config.yaml
normalize_top_k: false
balance_loss: 0.00241
balance_bias: false
init_std_router: 0.00957
vocab_size: 2031
norm: "rmsnorm"
norm_eps: 1e-05
optimizer: "soap_variant"
learning_rate: 0.0075
batch_tokens: 65536
dataset: "wikipedia_en"
Below are experts of layer 2 (counted from 0) of a mixture-of-experts language model. Rows are named router (the router's row for the expert), gate (a neuron's input weights, with its number), up (a neuron's input weights, with its number), down (a neuron's output weights, with its number) and show model dimensions 0-159. Each number is 200 + 20 x the weight over its row's rms, rounded and kept within 0 to 999.
After each expert's rows: "comes before" lists some tokens at least twice as common just after its tokens as in all text. This comes from a sample of Wikipedia text that the model never trained on. Tokens count by the router's weight.

# expert 1
router,224,197,178,231,197,178,193,199,172,218,180,227,168,213,225,204,216,201,216,226,168,166,185,194,169,195,210,229,244,213,180,186,189,202,183,206,219,208,157,231,193,197,196,193,186,226,206,169,209,222,182,193,179,190,172,182,215,195,174,169,193,195,179,194,195,237,186,175,189,201,217,215,205,221,241,210,228,191,230,216,196,188,228,182,203,220,193,217,184,206,236,194,214,212,188,225,196,190,160,211,197,221,181,215,192,205,168,233,197,199,215,144,217,198,193,204,235,221,198,205,211,191,216,173,208,217,182,209,176,211,188,188,195,172,168,259,217,232,201,170,193,220,213,188,177,203,180,222,200,195,239,216,213,211,200,181,226,210,216,209
gate0,234,213,186,176,193,207,223,206,212,209,160,211,198,184,203,175,202,202,212,197,155,179,215,176,213,258,223,190,161,193,203,225,169,209,204,210,219,207,249,162,220,200,218,200,161,220,218,196,188,196,214,199,210,192,205,212,177,223,197,178,185,199,216,195,170,189,160,221,213,240,155,201,186,171,174,191,193,210,191,205,201,182,194,204,225,248,221,182,200,218,226,200,182,223,169,194,199,189,237,205,218,190,217,202,186,199,204,169,193,201,234,205,193,196,202,185,195,214,189,175,230,200,209,227,200,217,188,237,181,223,183,210,218,175,181,217,214,175,212,208,195,211,205,180,188,237,179,229,182,206,180,198,202,199,187,158,205,240,202,171
up0,211,183,194,172,183,204,207,206,208,196,188,184,197,188,160,172,249,210,188,204,213,225,191,210,206,187,186,192,214,221,194,199,200,192,207,157,213,239,151,217,164,193,182,214,189,182,223,218,229,227,197,222,193,177,191,218,174,174,181,194,196,177,199,219,152,175,209,212,228,169,218,180,202,242,218,230,191,223,210,152,174,207,185,206,220,177,215,200,205,207,189,180,238,194,223,218,162,214,181,197,252,233,172,182,215,205,214,187,198,192,182,203,199,199,197,187,204,212,209,223,234,199,163,219,191,200,200,197,226,202,211,177,174,197,206,181,175,230,198,181,216,201,203,182,184,173,184,186,212,165,174,195,194,225,218,171,185,195,216,197
down0,172,246,202,216,190,220,223,181,207,227,201,210,190,210,208,202,184,181,202,195,197,201,196,224,220,209,202,218,178,209,190,257,171,186,237,216,196,201,226,161,198,241,222,226,209,227,169,233,200,186,208,191,216,206,200,196,212,222,197,213,192,194,177,263,200,238,216,188,207,195,156,198,194,189,168,141,215,186,187,187,208,202,195,152,226,197,203,188,173,187,213,213,165,229,207,233,188,206,200,205,208,225,168,195,210,194,183,219,235,193,215,168,199,152,175,231,196,186,219,204,217,169,199,212,217,230,203,206,205,198,212,200,230,214,220,219,177,210,232,187,208,200,190,198,205,189,207,195,178,194,199,210,196,224,191,208,206,222,187,214
comes before: "s", "v", "t", "f", "fer", "c"

# expert 22
router,182,187,229,230,220,194,202,165,178,204,205,189,170,180,158,204,199,190,182,200,199,228,164,182,202,191,190,199,223,209,222,189,162,188,170,190,186,210,201,217,215,202,229,215,214,235,240,184,191,210,177,175,195,206,200,194,210,222,192,206,212,191,237,221,215,229,191,217,207,237,180,163,235,203,152,181,225,237,195,200,158,226,201,207,206,191,196,182,199,174,214,200,193,235,185,201,216,217,222,167,182,203,200,220,229,206,239,197,209,217,175,236,198,200,177,179,222,201,203,215,231,203,181,199,240,199,211,199,163,167,197,198,206,224,190,224,205,191,188,195,195,210,188,172,210,176,163,212,194,189,189,221,167,192,229,207,214,203,181,160
gate0,205,189,193,211,223,178,196,224,186,199,184,187,241,189,221,153,198,176,199,159,214,223,214,177,242,167,204,192,204,228,179,201,184,217,182,189,201,210,202,194,172,199,204,203,211,195,223,194,172,216,209,197,235,186,229,208,209,190,205,184,189,220,202,208,209,237,220,201,207,199,202,226,208,222,191,193,220,224,227,190,170,165,190,210,181,186,184,196,153,229,165,216,180,212,230,222,180,173,177,177,209,204,203,197,209,189,162,209,200,226,170,214,158,172,188,214,189,227,204,179,209,198,241,199,172,190,199,210,179,199,186,209,207,190,189,201,250,218,183,187,217,182,167,204,205,178,200,226,184,178,163,228,166,203,176,203,191,243,224,189
up0,195,227,184,199,170,169,188,189,208,199,204,215,205,158,172,213,188,169,188,167,187,204,165,209,198,205,217,198,190,235,225,217,193,200,185,203,192,205,193,212,216,222,222,224,219,209,210,201,231,195,221,221,205,197,203,192,208,229,221,250,182,211,201,207,202,216,235,183,213,205,223,194,175,159,201,225,189,178,172,200,177,216,200,205,203,166,203,214,205,202,210,188,222,194,170,178,194,194,197,176,231,213,156,188,181,220,175,176,177,189,175,207,204,190,191,220,194,207,170,201,232,206,219,192,184,244,191,194,197,177,216,187,196,202,187,205,179,200,267,214,168,189,236,229,244,210,195,165,215,221,238,193,216,197,181,182,246,197,184,212
down0,202,200,206,206,214,198,233,204,210,172,177,198,181,203,240,195,179,225,252,175,186,166,193,240,233,232,210,182,201,202,197,195,208,204,229,201,203,218,208,195,166,191,216,191,222,228,200,178,208,184,211,206,248,193,160,217,186,195,216,184,173,175,211,195,203,193,156,179,194,203,178,216,180,220,201,190,183,172,191,195,183,261,216,198,195,212,185,148,205,207,193,180,209,216,182,221,229,212,236,202,171,223,223,180,178,205,223,194,228,198,213,183,210,209,194,216,244,192,216,184,197,197,257,198,207,165,202,204,180,177,221,194,221,198,197,195,195,200,214,190,191,194,195,210,205,206,184,186,181,174,216,216,181,246,183,221,171,186,203,185
comes before: ",", ".", "tern", " and", " (", " of"

# expert 13
router,203,239,190,205,195,216,190,167,210,194,183,207,169,198,182,191,199,220,154,154,184,207,236,213,209,175,225,212,179,174,206,213,211,219,237,185,200,204,231,197,208,181,208,219,198,229,208,194,207,221,211,210,214,158,202,229,206,176,240,211,226,185,177,226,196,165,213,195,220,189,173,197,223,219,199,220,197,197,176,180,219,177,170,178,184,206,180,175,167,211,222,183,182,232,213,177,206,215,193,181,157,226,185,217,227,169,172,212,211,186,202,239,208,178,177,199,174,178,185,167,164,193,196,202,189,190,193,211,213,182,201,206,208,182,179,252,175,202,184,196,185,194,201,209,206,210,166,189,206,206,215,184,204,215,176,186,215,215,215,244
gate0,211,181,185,203,207,199,185,190,212,178,217,185,194,180,205,172,223,189,182,160,204,205,207,174,198,170,225,180,188,164,184,215,201,215,190,187,218,185,173,201,199,228,234,218,207,226,204,159,211,200,209,155,196,178,221,216,190,231,178,248,202,193,189,184,175,215,250,198,181,181,195,217,174,176,174,193,178,167,165,208,230,179,184,211,160,212,193,203,199,199,228,190,238,172,186,195,224,215,209,213,187,194,189,167,187,172,196,164,164,235,175,211,193,196,191,156,203,214,185,168,170,219,214,188,197,196,182,193,207,199,252,200,227,205,231,209,205,217,204,185,197,203,190,215,198,191,209,194,215,202,195,195,211,231,198,241,178,182,189,199
up0,184,175,222,241,170,205,177,221,207,217,180,233,194,200,197,199,187,201,202,214,177,193,203,230,214,194,192,203,218,186,215,200,206,236,182,217,194,214,228,209,180,207,181,207,203,218,170,228,200,166,204,228,169,202,218,213,225,162,245,185,164,201,188,180,178,198,196,187,218,238,199,162,180,185,213,199,196,228,216,200,192,209,149,160,187,205,178,200,231,216,204,224,209,223,199,210,202,201,220,218,194,182,188,203,224,140,156,204,168,203,169,202,164,203,225,207,208,201,224,210,220,191,188,229,190,197,218,187,210,177,197,195,262,206,179,216,208,200,209,198,184,175,190,198,219,190,180,240,217,226,195,197,209,209,225,214,194,215,199,219
down0,185,237,208,193,196,211,195,191,203,211,203,215,201,198,224,192,198,222,212,173,212,191,178,186,181,202,218,188,207,254,200,186,195,210,192,186,207,211,188,247,194,212,214,193,195,172,213,205,166,194,180,170,174,228,225,196,206,201,165,227,189,176,192,202,183,226,207,228,219,161,247,180,194,236,229,197,229,174,193,210,133,182,210,235,201,204,179,134,210,199,172,196,213,226,189,192,219,163,153,184,189,190,212,213,200,183,221,202,221,200,224,171,203,201,206,248,194,193,181,218,209,189,187,202,230,201,195,196,246,187,211,195,194,196,209,183,202,211,206,214,207,226,216,207,162,195,201,196,217,197,192,199,169,173,182,193,191,200,200,199
comes before: " in", " to", " by", " the", " on", " for"

# expert 15
router,207,237,201,170,181,220,209,178,163,192,231,185,222,220,184,213,210,165,182,209,170,173,231,206,225,192,233,205,190,192,207,173,160,224,236,196,222,218,212,189,204,212,224,195,201,180,172,188,195,237,198,162,224,175,199,229,224,224,192,208,172,198,216,182,223,200,201,213,209,258,188,235,216,186,227,190,221,202,188,194,220,166,212,208,186,217,183,240,177,185,252,216,209,225,220,192,164,200,201,183,200,224,183,193,190,201,176,185,215,197,207,179,203,173,194,205,173,219,173,205,181,206,251,188,217,185,186,219,206,193,182,228,183,214,185,193,235,195,187,217,211,196,184,209,213,196,195,188,168,195,185,222,189,212,229,216,197,194,195,204
gate0,208,163,183,178,172,239,216,213,188,190,208,190,187,215,202,184,245,196,209,163,215,224,214,210,236,161,195,215,193,190,203,200,184,213,198,215,201,168,188,196,180,200,207,213,202,228,199,228,176,231,218,208,225,159,227,212,209,211,199,194,213,173,171,180,178,208,204,199,209,209,190,259,235,191,201,179,206,185,192,208,194,166,163,199,168,199,217,196,228,192,218,212,195,210,206,186,203,182,185,194,226,223,189,188,225,198,234,190,214,215,247,198,183,182,187,194,208,210,259,187,184,204,185,226,199,180,162,145,200,183,163,180,195,199,165,169,200,185,202,191,202,212,187,185,186,178,184,184,191,195,224,214,178,196,211,170,200,217,195,213
up0,212,160,171,197,192,210,216,212,208,223,184,199,207,212,207,196,222,158,204,177,210,254,199,200,227,161,213,205,190,196,232,214,174,209,174,216,258,205,208,195,183,204,199,241,221,189,170,196,208,181,210,206,175,148,246,223,172,201,199,187,201,200,219,172,222,177,189,175,198,192,189,182,225,187,210,211,194,183,211,156,194,228,191,227,203,209,208,202,202,199,226,196,195,208,220,189,235,196,206,187,223,190,181,218,214,193,182,232,158,205,205,192,195,185,208,222,202,217,209,218,197,210,228,195,219,215,197,168,200,202,146,189,202,240,168,199,193,209,179,201,160,184,198,205,205,197,176,191,186,223,196,238,200,202,202,165,187,193,177,230
down0,235,182,192,217,182,186,210,208,230,185,226,221,181,192,200,158,205,225,193,165,189,216,203,213,206,228,189,183,202,219,182,223,221,176,198,164,189,180,201,201,209,198,215,214,243,214,178,235,249,210,165,177,199,226,196,213,243,217,203,232,224,219,224,187,163,181,168,211,173,192,224,187,176,175,220,183,192,197,206,202,192,218,201,216,152,221,216,213,167,205,187,209,191,218,186,205,218,206,183,205,228,178,220,192,211,196,216,233,167,198,202,220,205,195,216,196,221,208,180,181,176,202,158,189,208,218,194,194,193,194,200,174,165,227,233,194,206,211,242,201,235,198,206,179,201,158,225,185,173,182,218,180,205,211,198,211,198,190,175,205
comes before: " ", ")", "N", "A", " M", "T"

# expert 16
router,186,155,191,189,212,200,181,208,232,211,179,183,223,219,206,195,188,206,189,186,210,194,207,165,181,168,205,210,210,223,240,201,194,186,213,206,208,193,233,191,225,215,203,202,223,175,218,155,221,205,218,248,226,178,209,177,208,167,220,207,221,221,194,239,174,201,215,206,195,217,223,195,173,164,148,203,227,203,190,220,185,238,221,191,191,183,204,169,148,186,206,196,207,183,222,186,178,229,214,223,192,180,196,182,209,215,230,170,186,181,200,200,192,219,204,233,213,189,218,216,178,219,174,210,167,206,195,179,213,204,212,231,172,177,196,229,225,169,229,198,202,195,186,213,189,208,197,172,222,220,215,174,213,164,203,181,190,192,192,193
gate3,187,189,219,180,207,171,205,176,191,168,202,229,187,167,185,188,216,228,240,205,164,219,202,226,198,244,191,206,214,201,185,209,196,167,156,237,209,211,200,204,194,209,161,219,195,228,176,191,195,217,162,196,184,208,171,206,207,202,219,234,204,213,215,223,213,198,200,142,209,205,218,216,185,191,208,212,205,191,201,184,221,195,219,244,244,195,175,190,167,202,192,159,207,222,200,201,183,222,202,199,195,189,196,203,201,188,210,232,242,199,207,190,181,217,188,219,176,188,201,194,224,190,235,208,209,214,213,192,254,158,212,223,211,204,229,221,202,187,208,206,201,210,178,191,184,186,192,187,210,216,176,169,199,220,228,199,208,229,157,191
up3,208,179,212,217,238,179,227,195,215,223,206,197,216,197,197,163,174,210,169,210,250,207,209,210,206,166,184,222,181,203,195,154,180,183,227,246,213,220,177,206,211,193,210,194,187,182,206,218,197,201,200,189,218,225,236,182,192,172,206,258,229,242,203,190,196,212,161,202,178,195,233,180,214,219,202,242,182,186,208,175,199,166,188,202,221,214,169,202,239,208,219,191,174,163,199,208,198,215,194,193,205,208,232,221,223,220,176,208,200,192,171,179,192,211,184,206,228,199,190,213,160,184,203,215,194,197,199,198,208,235,177,204,221,194,210,191,194,202,226,173,194,197,204,194,216,200,223,195,218,185,192,228,204,203,171,220,221,245,227,186
down3,186,200,182,192,215,164,176,213,190,182,218,217,191,187,203,230,181,205,167,202,200,194,193,202,193,200,220,171,191,229,193,246,239,190,201,189,178,209,230,189,248,232,198,199,211,242,221,195,191,201,177,190,185,180,192,208,177,222,222,196,180,168,210,217,199,191,193,166,181,180,236,228,196,197,236,164,198,181,177,215,175,216,190,197,204,179,178,190,224,184,169,190,178,198,224,214,185,193,177,206,227,199,194,201,215,171,193,204,224,196,184,186,189,180,218,187,185,194,183,218,219,205,210,176,200,231,226,213,190,192,253,178,211,200,270,224,189,189,190,217,214,198,233,188,236,165,218,225,185,206,204,217,168,178,194,230,193,200,204,208
comes before: "er", "ing", ",", "a", "s", "ed"